Weights of a small mixture-of-experts language model, trained from scratch on English Wikipedia: a softmax router, 4725 steps.
Below are experts of layer 5 (counted from 0) of a mixture-of-experts language model. Rows are named router (the router's row for the expert), down (a neuron's output weights, with its number) and show model dimensions 256-319. Each number is 200 + 20 x the weight over its row's rms, rounded and kept within 0 to 999.
Before each expert's rows: "comes before" lists some tokens at least twice as common just after its tokens as in all text. This comes from a sample of Wikipedia text that the model never trained on. Tokens count by the router's weight.

# expert 0
comes before: " |", ":", " War", " /", " time", " is"
router,206,216,195,177,197,244,200,206,163,197,221,186,230,208,198,225,197,181,210,176,197,179,202,210,213,200,242,202,182,212,223,205,200,211,198,241,196,185,205,165,210,197,207,207,219,187,222,178,223,178,236,202,207,220,232,203,224,165,206,190,180,247,181,177
down0,203,207,217,194,192,195,200,213,187,188,204,183,194,180,180,198,204,188,185,229,179,170,173,200,209,173,208,180,228,221,202,210,193,181,206,207,197,206,187,189,194,194,232,204,197,216,156,189,199,224,194,214,234,187,216,198,233,195,165,200,198,223,201,213
down1,215,180,204,208,216,217,217,202,218,210,204,180,177,212,177,216,217,185,214,171,212,165,183,200,205,165,198,186,198,212,240,177,203,192,197,214,183,204,191,193,220,217,228,221,244,200,189,190,243,176,249,201,200,177,199,198,226,217,185,184,197,225,210,178

# expert 19
comes before: " the", " of", " a", " his", " birth", " this"
router,189,176,188,173,201,213,227,188,209,184,211,171,211,239,202,191,203,209,179,186,158,219,158,188,220,187,195,189,208,189,216,212,208,172,203,195,181,181,208,198,219,205,196,215,235,199,244,219,165,211,185,247,244,213,187,181,225,193,174,226,210,221,200,174
down0,170,184,208,180,208,186,209,192,163,148,226,196,225,172,166,217,204,181,210,232,239,185,151,200,183,188,192,202,183,203,176,223,210,234,189,216,237,187,190,192,202,207,204,196,177,226,213,194,218,217,203,209,215,220,156,188,216,230,183,204,238,211,200,192
down1,176,210,215,218,193,184,229,173,194,186,211,190,203,195,204,210,211,213,229,216,169,197,214,234,187,228,180,175,188,177,222,200,226,242,214,230,235,195,216,208,198,211,229,232,194,167,222,220,186,213,221,180,207,193,226,230,196,216,214,195,233,216,209,235

# expert 38
comes before: " |", "\n", " (", "N", ")", "W"
router,251,193,206,223,190,194,207,171,191,191,203,230,190,194,195,202,191,195,205,211,191,182,210,195,197,204,188,188,216,226,190,194,181,164,215,195,220,202,193,192,216,182,213,184,170,216,192,201,222,169,212,206,203,188,236,244,204,230,156,207,204,203,208,169
down0,190,190,170,192,199,206,204,209,213,186,215,180,176,179,256,221,190,196,194,197,226,229,190,209,223,215,180,223,194,201,174,222,188,201,204,188,241,176,208,196,201,169,194,174,165,170,192,188,203,212,205,203,221,195,221,231,218,192,188,211,214,188,183,198
down1,208,186,247,193,213,208,194,207,220,196,175,200,190,163,200,208,195,154,194,200,205,160,230,211,189,215,221,173,189,168,216,193,228,212,198,177,200,201,203,198,204,198,215,163,184,202,185,214,196,229,209,177,207,196,190,214,217,225,157,222,233,201,204,202

# expert 6
comes before: ",", " and", " of", ".", " in", " to"
router,215,223,192,200,226,204,197,191,164,219,181,210,171,211,163,209,197,177,227,196,193,214,201,168,178,211,165,207,178,201,206,182,212,169,209,217,193,227,199,180,193,191,218,180,203,210,208,187,241,210,206,187,203,183,182,248,187,201,196,209,228,194,227,218
down0,196,191,198,211,234,207,182,191,209,165,204,219,152,190,218,159,179,195,197,218,228,192,221,208,222,186,200,212,214,213,245,195,164,185,208,184,179,233,177,203,166,180,220,178,163,206,179,144,207,199,217,187,182,200,207,198,197,176,191,197,197,194,220,181
down1,174,229,182,227,213,243,196,171,202,165,208,221,240,189,197,196,226,192,173,231,189,212,184,209,186,214,194,204,187,196,168,198,209,209,210,237,195,200,211,206,229,201,206,227,194,178,201,200,195,190,196,206,207,181,221,200,179,186,210,209,183,186,196,191

# expert 11
comes before: "1", "2", " century", " Born", " •", " \""
router,186,217,197,207,194,225,205,214,224,171,197,238,170,197,243,184,206,195,186,172,228,220,141,217,225,217,179,170,160,169,201,207,203,225,181,197,224,197,206,219,240,225,217,173,172,215,212,214,185,186,203,198,211,198,191,217,162,209,205,201,180,219,179,188
down0,203,206,193,209,171,190,197,216,209,165,198,229,192,179,188,199,228,203,188,189,194,203,182,172,251,201,221,199,163,172,222,184,197,197,223,196,190,215,206,191,162,251,198,178,214,214,187,209,181,196,181,191,162,166,229,272,180,272,211,186,198,182,196,183
down1,223,194,207,185,209,186,218,198,237,234,207,167,174,215,185,251,187,198,221,175,182,204,168,187,169,218,221,199,170,175,201,191,210,185,196,169,214,191,177,178,237,187,206,191,220,149,259,230,185,154,163,188,206,213,195,224,169,256,194,200,181,174,188,179

# expert 16
comes before: "-", "\n", "1", "2", "|", "The"
router,164,176,228,179,258,144,222,220,247,207,205,209,180,216,195,194,188,221,208,213,184,217,209,180,186,209,191,210,187,225,158,174,204,195,183,215,217,171,238,191,220,217,186,192,207,185,200,231,207,212,183,193,177,223,178,227,166,197,238,179,209,195,224,212
down0,186,190,197,211,208,213,189,217,204,199,202,192,196,219,203,227,180,176,162,216,186,220,201,182,187,213,200,198,202,207,213,197,230,191,231,164,183,220,222,225,221,205,195,195,198,233,229,189,222,170,213,213,170,172,197,202,204,188,187,173,198,212,209,183
down1,197,195,196,175,179,207,197,187,199,197,198,220,215,185,231,215,232,198,188,169,215,188,221,228,161,167,212,193,208,196,195,190,202,216,220,195,186,182,223,197,206,189,228,236,183,163,201,173,214,175,174,172,201,184,197,209,182,192,191,202,170,206,209,201

# expert 7
comes before: "1", "2", "3", "4", "5", "cell"
router,212,208,233,166,222,240,225,210,218,197,217,156,226,184,208,214,194,176,204,232,177,176,230,169,222,216,169,209,206,160,179,210,201,225,210,200,202,188,224,208,199,175,212,184,164,212,175,154,205,184,179,205,169,151,185,219,199,218,194,217,172,198,174,198
down0,199,228,214,233,186,202,192,153,213,204,229,210,177,190,183,172,220,166,173,195,206,195,201,192,212,193,210,222,174,209,187,211,217,205,191,216,203,218,222,198,248,232,215,238,238,205,235,173,209,199,197,194,202,181,231,217,178,192,200,239,181,178,202,191
down1,226,233,169,217,229,187,228,183,193,219,158,202,176,215,186,197,193,164,208,207,185,210,190,188,204,223,191,198,207,224,216,188,185,165,201,209,251,198,220,200,181,173,215,205,164,221,193,183,204,174,189,213,219,224,199,241,177,203,205,185,181,179,184,189

# expert 17
comes before: " ", "|", "\n", " —", "---|---|---|---|", " +"
router,163,163,195,202,201,228,217,184,184,175,210,168,193,198,241,218,210,195,175,192,216,190,184,239,238,204,210,238,180,229,196,181,183,218,197,238,204,163,144,181,203,208,214,159,181,180,200,207,214,204,198,203,223,211,233,180,175,223,219,191,183,196,204,185
down0,212,152,194,197,234,219,182,203,230,185,194,202,175,165,213,215,188,218,203,259,202,207,212,192,181,209,227,203,192,213,191,185,199,163,205,184,195,219,179,218,192,179,168,244,193,237,202,194,215,190,200,201,147,208,198,206,185,192,241,162,192,193,213,235
down1,203,212,166,229,183,203,184,190,221,195,257,179,217,181,223,236,200,194,207,192,179,211,207,225,190,200,188,198,206,232,197,215,193,226,208,198,203,195,228,204,223,211,199,180,202,178,194,205,170,190,214,220,185,206,213,177,196,210,248,175,211,180,183,235

# expert 41
comes before: " and", " ", " but", " which", " the", " he"
router,201,190,202,241,211,189,214,234,226,214,183,180,178,191,171,207,224,200,239,203,205,183,208,176,197,195,221,176,188,223,216,186,183,173,205,181,233,225,168,177,195,196,185,202,150,207,223,219,169,171,221,180,206,183,181,171,174,206,194,209,203,178,210,219
down0,180,214,209,200,209,162,199,193,208,172,224,229,167,171,205,220,169,273,214,153,206,196,151,212,216,214,162,186,170,219,193,216,193,200,213,191,190,174,211,209,208,205,200,173,224,207,230,226,203,196,226,199,202,207,174,210,209,196,199,171,188,180,188,188
down1,166,192,211,209,160,228,177,189,189,169,205,214,199,218,210,190,242,213,232,219,217,202,203,204,193,197,226,206,175,216,240,204,203,202,190,190,186,183,180,195,200,218,194,159,202,231,222,227,200,230,196,216,199,189,213,206,194,187,207,209,213,180,229,188

# expert 2
comes before: "s", " of", ",", ".", "'", " in"
router,218,155,203,190,223,202,200,192,225,219,206,201,243,193,203,212,161,213,223,184,187,193,197,177,178,196,224,220,240,158,188,183,183,192,215,195,222,196,205,202,206,172,193,198,183,171,198,202,212,204,188,194,231,227,198,180,217,174,200,217,207,201,193,180
down0,198,207,188,180,202,205,205,194,191,219,176,205,235,187,210,208,219,189,181,200,165,165,169,221,222,212,209,215,183,178,215,194,206,247,186,178,210,169,181,200,200,211,192,250,212,181,225,229,206,246,216,223,250,209,198,231,212,197,175,260,238,192,172,169
down1,225,215,195,195,205,222,228,197,175,204,204,200,182,198,217,213,208,233,187,206,178,200,198,203,209,155,179,191,205,210,177,179,175,181,202,220,204,189,211,199,202,221,190,187,234,192,196,145,172,237,188,215,196,195,187,186,178,203,208,230,186,159,172,212

# expert 31
comes before: " ", " March", " August", " May", " December", " June"
router,219,194,177,179,189,217,216,215,202,191,194,207,212,223,221,190,227,223,193,192,225,182,178,194,207,204,171,211,215,196,194,176,190,194,220,220,173,226,187,184,194,231,221,206,182,167,189,180,144,200,203,238,201,201,180,190,179,210,204,192,231,203,207,204
down0,237,205,171,170,196,198,193,194,214,192,182,215,188,182,191,234,229,215,196,230,184,195,212,207,198,166,203,205,235,200,220,167,215,232,204,223,215,193,214,196,202,214,239,217,194,179,134,201,205,208,217,224,171,208,195,183,165,213,170,193,190,217,216,213
down1,189,209,192,193,203,194,181,211,201,199,178,198,204,216,223,188,167,189,216,192,197,199,192,168,171,194,216,246,195,225,164,191,160,210,185,217,207,203,195,202,199,213,186,187,196,182,189,180,203,191,191,240,227,203,202,175,252,222,206,181,200,206,214,186

# expert 22
comes before: "0", "9", "8", "5", "–", "6"
router,164,218,190,228,186,224,166,213,179,183,206,165,225,187,186,222,182,228,186,198,206,211,205,234,204,197,180,203,186,184,190,227,205,228,213,188,150,177,219,202,204,213,228,214,205,205,214,209,169,215,185,229,190,212,192,171,205,203,219,191,227,215,213,207
down0,182,179,212,196,197,208,190,181,206,169,225,155,186,214,179,201,218,191,188,236,198,193,195,198,221,167,176,211,176,192,191,195,221,216,211,169,190,160,199,221,219,217,221,180,217,186,273,204,211,234,183,190,180,213,205,250,215,215,207,218,191,204,183,193
down1,200,179,138,197,181,173,196,217,214,186,193,218,190,181,197,204,186,201,222,224,197,184,207,200,219,199,205,198,190,228,194,199,211,210,226,194,194,213,218,207,194,205,166,193,212,225,196,183,191,172,222,206,181,192,214,195,183,201,188,237,179,254,202,216

# expert 18
comes before: " to", " in", " by", "s", " as", "ed"
router,218,241,193,203,192,183,179,196,211,202,194,144,196,183,220,210,185,213,181,188,205,149,166,228,203,231,213,223,235,213,179,221,177,200,181,190,230,205,177,215,222,205,192,212,200,181,156,186,239,217,203,199,218,166,184,205,231,192,236,212,173,177,191,195
down0,224,197,175,209,189,213,199,152,191,202,189,197,212,209,200,210,179,204,205,220,200,217,242,224,183,217,200,200,149,211,199,195,209,216,204,195,181,192,195,188,208,163,177,225,225,191,185,181,204,195,224,204,209,205,197,225,166,188,211,176,190,171,209,187
down1,239,213,175,200,206,239,205,201,179,183,176,204,213,152,196,200,197,199,191,201,149,204,188,189,215,223,204,188,193,195,183,217,206,200,198,185,213,184,211,197,186,207,203,217,193,216,190,196,169,250,215,190,175,200,231,201,210,217,171,189,200,186,147,196

# expert 12
comes before: ":", " of", "s", "ed", "==", " career"
router,222,230,171,216,174,193,179,183,200,230,196,197,220,175,205,247,179,192,216,178,205,174,229,199,193,196,245,193,217,209,230,211,203,169,192,185,207,213,166,193,185,202,186,184,200,262,201,159,218,181,188,196,219,190,216,177,229,216,215,158,226,221,237,198
down0,197,222,159,169,199,236,199,225,171,184,201,171,201,185,183,185,217,205,207,196,184,203,185,250,206,231,205,203,220,162,206,185,187,184,202,232,224,185,186,192,198,194,204,202,193,168,193,189,231,225,213,178,207,215,211,200,200,213,184,215,247,192,228,201
down1,179,163,196,202,193,203,194,203,195,240,188,188,181,185,187,216,215,176,206,222,220,179,212,182,192,139,211,198,210,178,197,195,198,201,182,197,174,178,181,188,208,230,181,142,216,202,160,184,221,226,181,193,198,199,176,181,200,196,200,219,193,228,161,197

# expert 14
comes before: ",", ".", " of", "s", " (", " in"
router,204,216,208,173,186,167,219,194,198,204,175,188,181,182,171,207,179,175,221,172,198,176,221,192,208,174,224,246,176,208,227,210,198,223,185,185,216,202,207,206,205,168,185,189,165,167,210,195,225,196,199,178,223,182,212,171,184,205,199,181,182,162,165,177
down0,156,190,178,194,205,244,200,182,193,178,211,152,201,197,195,202,168,221,187,200,207,183,201,184,206,167,189,206,188,220,187,179,202,200,176,179,202,216,197,190,221,203,209,204,214,205,202,167,192,172,227,176,222,205,209,191,225,210,175,187,192,213,187,218
down1,182,168,207,184,203,209,163,158,215,225,222,209,187,204,209,216,178,212,195,213,238,192,208,187,230,216,193,184,230,186,193,198,189,201,207,193,222,186,172,214,223,189,213,183,211,204,209,206,208,166,184,190,175,185,230,180,232,216,200,177,196,231,239,220

# expert 1
comes before: " the", " a", " be", " an", " his", " also"
router,222,214,207,204,193,210,170,195,154,177,194,241,188,200,200,211,204,204,199,224,200,160,208,228,197,224,206,169,189,196,213,182,184,202,212,188,181,210,197,235,223,208,204,210,178,195,194,238,196,212,211,187,187,205,202,233,170,210,185,198,205,216,192,205
down0,241,188,195,203,226,198,183,204,201,210,195,182,206,192,225,241,196,182,183,216,198,208,229,156,203,210,209,166,179,199,151,208,221,191,238,214,211,178,207,195,216,236,187,226,203,194,230,206,194,164,205,155,196,191,212,219,211,215,243,194,209,195,190,228
down1,193,196,194,210,203,188,198,191,199,218,188,230,167,200,164,227,198,205,219,195,202,217,206,219,155,205,206,220,174,184,215,200,196,191,212,225,187,218,210,198,245,210,198,187,187,204,226,186,219,185,208,232,221,191,204,220,187,237,219,204,214,192,183,178

# expert 3
comes before: "\n", " The", " He", " In", " It", " She"
router,186,217,195,220,188,186,165,168,166,219,196,191,159,211,194,206,239,208,223,180,221,185,207,197,190,212,190,216,193,195,231,195,221,205,206,233,234,189,199,209,210,179,209,173,182,178,192,176,172,227,191,196,185,188,202,224,190,239,147,181,231,209,222,178
down0,218,202,214,180,211,209,186,185,204,216,207,225,210,185,205,190,222,201,208,173,197,185,193,191,190,250,221,175,199,212,194,187,169,210,221,205,197,217,170,225,178,205,210,214,211,205,153,185,218,196,214,218,207,192,222,191,205,172,202,204,214,190,195,209
down1,184,177,229,190,183,196,181,179,185,198,210,177,226,201,190,188,225,192,181,209,226,237,160,184,243,176,191,240,213,217,201,186,188,210,167,237,161,184,202,195,217,201,156,238,199,188,166,210,182,196,192,223,198,214,206,227,182,197,192,221,161,193,198,185

# expert 10
comes before: " the", " a", " his", " other", " was", " its"
router,194,231,191,192,173,209,209,218,217,199,184,197,182,149,193,202,168,243,204,175,197,210,187,247,185,213,182,192,198,177,158,149,204,186,187,215,198,204,209,197,203,229,160,193,188,185,183,224,194,206,187,176,201,184,195,175,208,204,217,184,204,200,184,205
down0,207,223,183,209,134,223,210,222,227,193,195,193,214,192,234,204,237,223,183,223,174,208,188,222,199,218,200,188,206,192,187,203,210,226,238,223,214,201,211,204,198,196,185,239,150,208,216,204,177,183,178,193,245,208,220,219,176,204,200,216,233,232,172,215
down1,201,245,209,207,193,190,216,240,211,151,224,210,205,220,214,211,216,201,199,194,174,207,205,184,176,200,214,205,181,174,192,156,199,222,199,206,179,198,199,194,206,199,197,157,193,191,198,243,201,181,181,223,196,207,197,222,207,219,220,225,213,186,212,229

# expert 29
comes before: " ", " A", " \"", " N", " UTC", " The"
router,181,191,214,196,177,217,217,218,209,199,230,211,169,190,215,176,169,213,201,275,207,205,182,237,205,197,199,214,233,209,202,192,177,186,208,152,214,174,174,168,215,196,204,206,212,178,196,180,205,160,225,170,225,216,227,210,169,208,180,184,211,164,184,166
down0,203,213,204,213,219,193,212,166,217,195,212,215,193,212,221,187,175,169,206,207,212,174,181,191,229,154,237,211,203,220,184,164,224,195,210,187,222,191,198,212,192,177,182,189,219,183,189,193,199,215,177,180,171,208,186,189,151,170,186,232,195,221,206,185
down1,219,200,208,205,195,203,236,213,191,181,185,211,232,147,230,174,209,205,208,189,227,202,217,202,232,205,176,176,170,233,220,204,210,191,216,184,219,204,217,199,180,172,172,174,230,209,198,181,204,210,193,194,199,201,163,240,200,199,162,202,201,171,185,206

# expert 4
comes before: "==", "The", "===", "=", "In", "|"
router,223,226,206,202,194,210,194,220,205,174,185,188,238,236,174,165,151,210,172,210,222,209,180,200,212,248,209,201,184,227,178,234,218,215,200,195,187,201,221,202,156,189,190,232,184,204,199,224,210,184,207,227,172,209,188,208,192,187,257,196,206,188,217,211
down0,211,227,213,215,199,209,216,219,202,145,226,177,202,214,172,198,252,203,213,175,184,181,234,168,176,244,218,187,207,214,191,209,203,173,198,193,200,182,230,205,209,194,198,141,202,213,216,191,213,220,200,181,229,204,168,207,201,221,192,213,155,190,198,202
down1,238,194,198,200,210,195,204,208,190,212,155,197,210,186,195,175,240,206,167,220,184,210,207,211,180,195,205,221,211,179,173,193,221,216,181,194,188,200,206,219,179,208,214,200,196,221,230,177,180,209,196,175,229,183,184,200,168,221,194,183,157,216,180,184

# expert 47
comes before: " |", ")", "–", ",", ".", "0"
router,171,234,190,219,193,170,213,206,195,231,174,195,195,206,183,210,224,178,213,187,190,211,255,182,192,191,186,212,212,189,207,184,171,175,215,207,189,187,209,193,196,166,163,210,220,237,190,172,203,210,224,192,183,186,221,217,222,192,208,208,185,189,207,222
down0,220,190,226,185,179,190,223,210,216,214,225,221,201,148,228,216,168,198,186,179,185,169,213,207,194,142,215,186,215,214,194,183,228,187,216,180,223,195,210,210,211,208,211,177,194,190,204,183,229,175,209,222,199,199,206,188,227,194,184,249,198,194,175,195
down1,174,171,196,203,182,202,197,225,136,218,195,192,221,200,220,207,210,173,217,208,188,201,224,209,191,182,193,210,222,220,208,241,219,186,214,201,195,241,166,238,190,180,181,232,200,203,175,171,201,209,195,225,153,214,209,164,230,203,194,197,229,196,219,195

# expert 35
comes before: " of", " the", "-", " to", " with", "ing"
router,227,154,228,209,194,182,202,174,222,204,168,194,232,178,192,180,224,194,209,206,166,188,207,219,191,188,192,213,197,181,192,200,223,255,196,205,176,194,187,215,192,215,238,219,196,170,179,197,209,212,225,206,213,215,192,196,216,149,166,204,183,241,180,186
down0,188,188,212,170,195,233,192,214,178,204,188,156,196,239,187,216,184,162,172,165,192,220,213,216,174,216,195,204,211,198,175,243,204,195,153,195,196,179,226,185,222,224,201,240,190,193,241,207,229,194,198,187,211,221,185,194,188,204,189,191,206,223,207,184
down1,222,220,209,177,241,198,227,206,183,175,223,185,205,204,223,194,150,193,200,167,175,219,229,181,175,214,218,224,221,202,182,177,226,214,185,216,240,191,184,202,195,220,176,221,179,226,190,193,212,201,185,184,180,229,219,212,230,194,206,224,194,236,177,216

# expert 42
comes before: ",", " of", " and", " to", " Total", " in"
router,226,205,223,213,189,208,198,206,197,216,208,242,216,197,203,210,181,220,230,211,158,191,176,216,232,220,207,185,184,201,220,227,215,233,212,195,195,235,179,175,210,199,179,214,142,226,236,195,196,197,221,179,187,160,187,178,231,209,224,203,223,195,222,202
down0,212,214,200,188,227,220,194,211,194,216,202,216,212,218,199,220,199,211,223,218,175,174,249,185,199,227,179,216,224,210,196,215,192,180,219,184,224,217,186,195,168,208,198,217,200,189,207,210,200,216,170,191,202,188,193,233,211,229,191,201,256,187,227,189
down1,215,223,185,238,208,189,212,190,171,207,190,237,225,215,175,229,198,192,190,242,177,159,194,216,202,193,213,206,192,229,212,197,210,184,192,199,207,213,209,178,189,194,202,187,199,196,224,184,193,204,190,181,206,216,202,192,208,224,230,224,200,156,214,222

# expert 25
comes before: " of", "s", "ed", "ion", " to", "."
router,182,190,199,175,182,177,179,224,201,200,170,196,219,220,228,188,199,190,217,201,221,192,230,239,207,212,165,207,192,214,177,187,207,224,189,214,202,198,195,187,211,182,215,223,180,202,196,196,212,235,204,200,214,183,213,168,215,211,170,168,197,203,180,178
down0,202,256,182,227,173,183,194,189,189,204,189,185,218,186,188,237,193,211,175,234,193,240,190,240,213,204,192,199,221,180,204,204,201,224,192,217,203,193,242,196,261,216,173,240,205,192,205,190,232,218,212,205,206,171,180,208,228,218,163,167,224,216,219,189
down1,207,204,247,211,217,223,214,164,228,192,188,198,199,206,147,196,189,171,179,175,178,198,195,182,235,199,198,171,187,189,242,252,226,172,210,209,197,161,202,226,197,199,215,242,222,199,189,208,204,211,182,170,200,188,203,194,209,201,194,220,212,199,180,215

# expert 33
comes before: "0", "1", "8", "9", "7", " |"
router,190,212,201,219,200,174,198,197,184,224,175,198,210,185,198,199,235,184,193,177,203,233,202,198,213,187,195,173,218,184,212,198,214,193,188,223,205,236,206,200,188,209,240,238,202,215,183,203,177,225,189,184,198,190,224,185,188,170,220,180,206,204,175,224
down0,215,179,210,184,210,203,197,205,215,218,193,227,199,161,190,190,223,201,223,214,180,233,177,249,209,230,188,181,163,191,190,193,183,147,177,225,217,201,216,177,248,210,213,210,182,192,231,182,215,204,226,171,227,200,189,199,194,181,224,204,209,194,220,182
down1,226,217,181,211,220,198,203,198,199,186,207,182,208,242,210,198,198,189,206,195,209,209,207,220,191,188,199,227,197,205,215,222,222,170,191,184,215,193,180,203,182,200,166,201,186,188,206,185,220,207,190,220,204,219,182,195,232,205,196,200,189,207,221,213

# expert 24
comes before: " was", " is", " had", " were", " are", " would"
router,183,212,195,176,213,193,219,213,169,213,251,187,222,168,172,183,212,229,225,217,187,228,192,208,214,210,216,194,216,195,211,168,212,200,164,199,191,187,193,213,197,173,206,217,207,231,225,220,171,188,231,175,227,172,186,188,215,214,197,174,196,195,219,233
down0,185,177,229,186,215,232,213,189,231,204,191,213,179,180,161,190,232,214,220,179,192,192,203,195,209,221,228,178,189,202,204,226,172,206,181,183,208,183,208,207,184,208,192,192,212,190,177,201,180,169,215,189,198,190,204,211,189,203,194,210,200,184,198,178
down1,179,201,227,198,177,207,211,217,176,204,237,168,220,194,205,220,200,202,193,191,233,180,200,224,223,215,211,193,184,220,197,194,202,214,197,216,207,217,208,188,181,245,211,188,202,192,210,223,229,252,200,179,216,202,200,207,203,191,189,250,211,177,179,161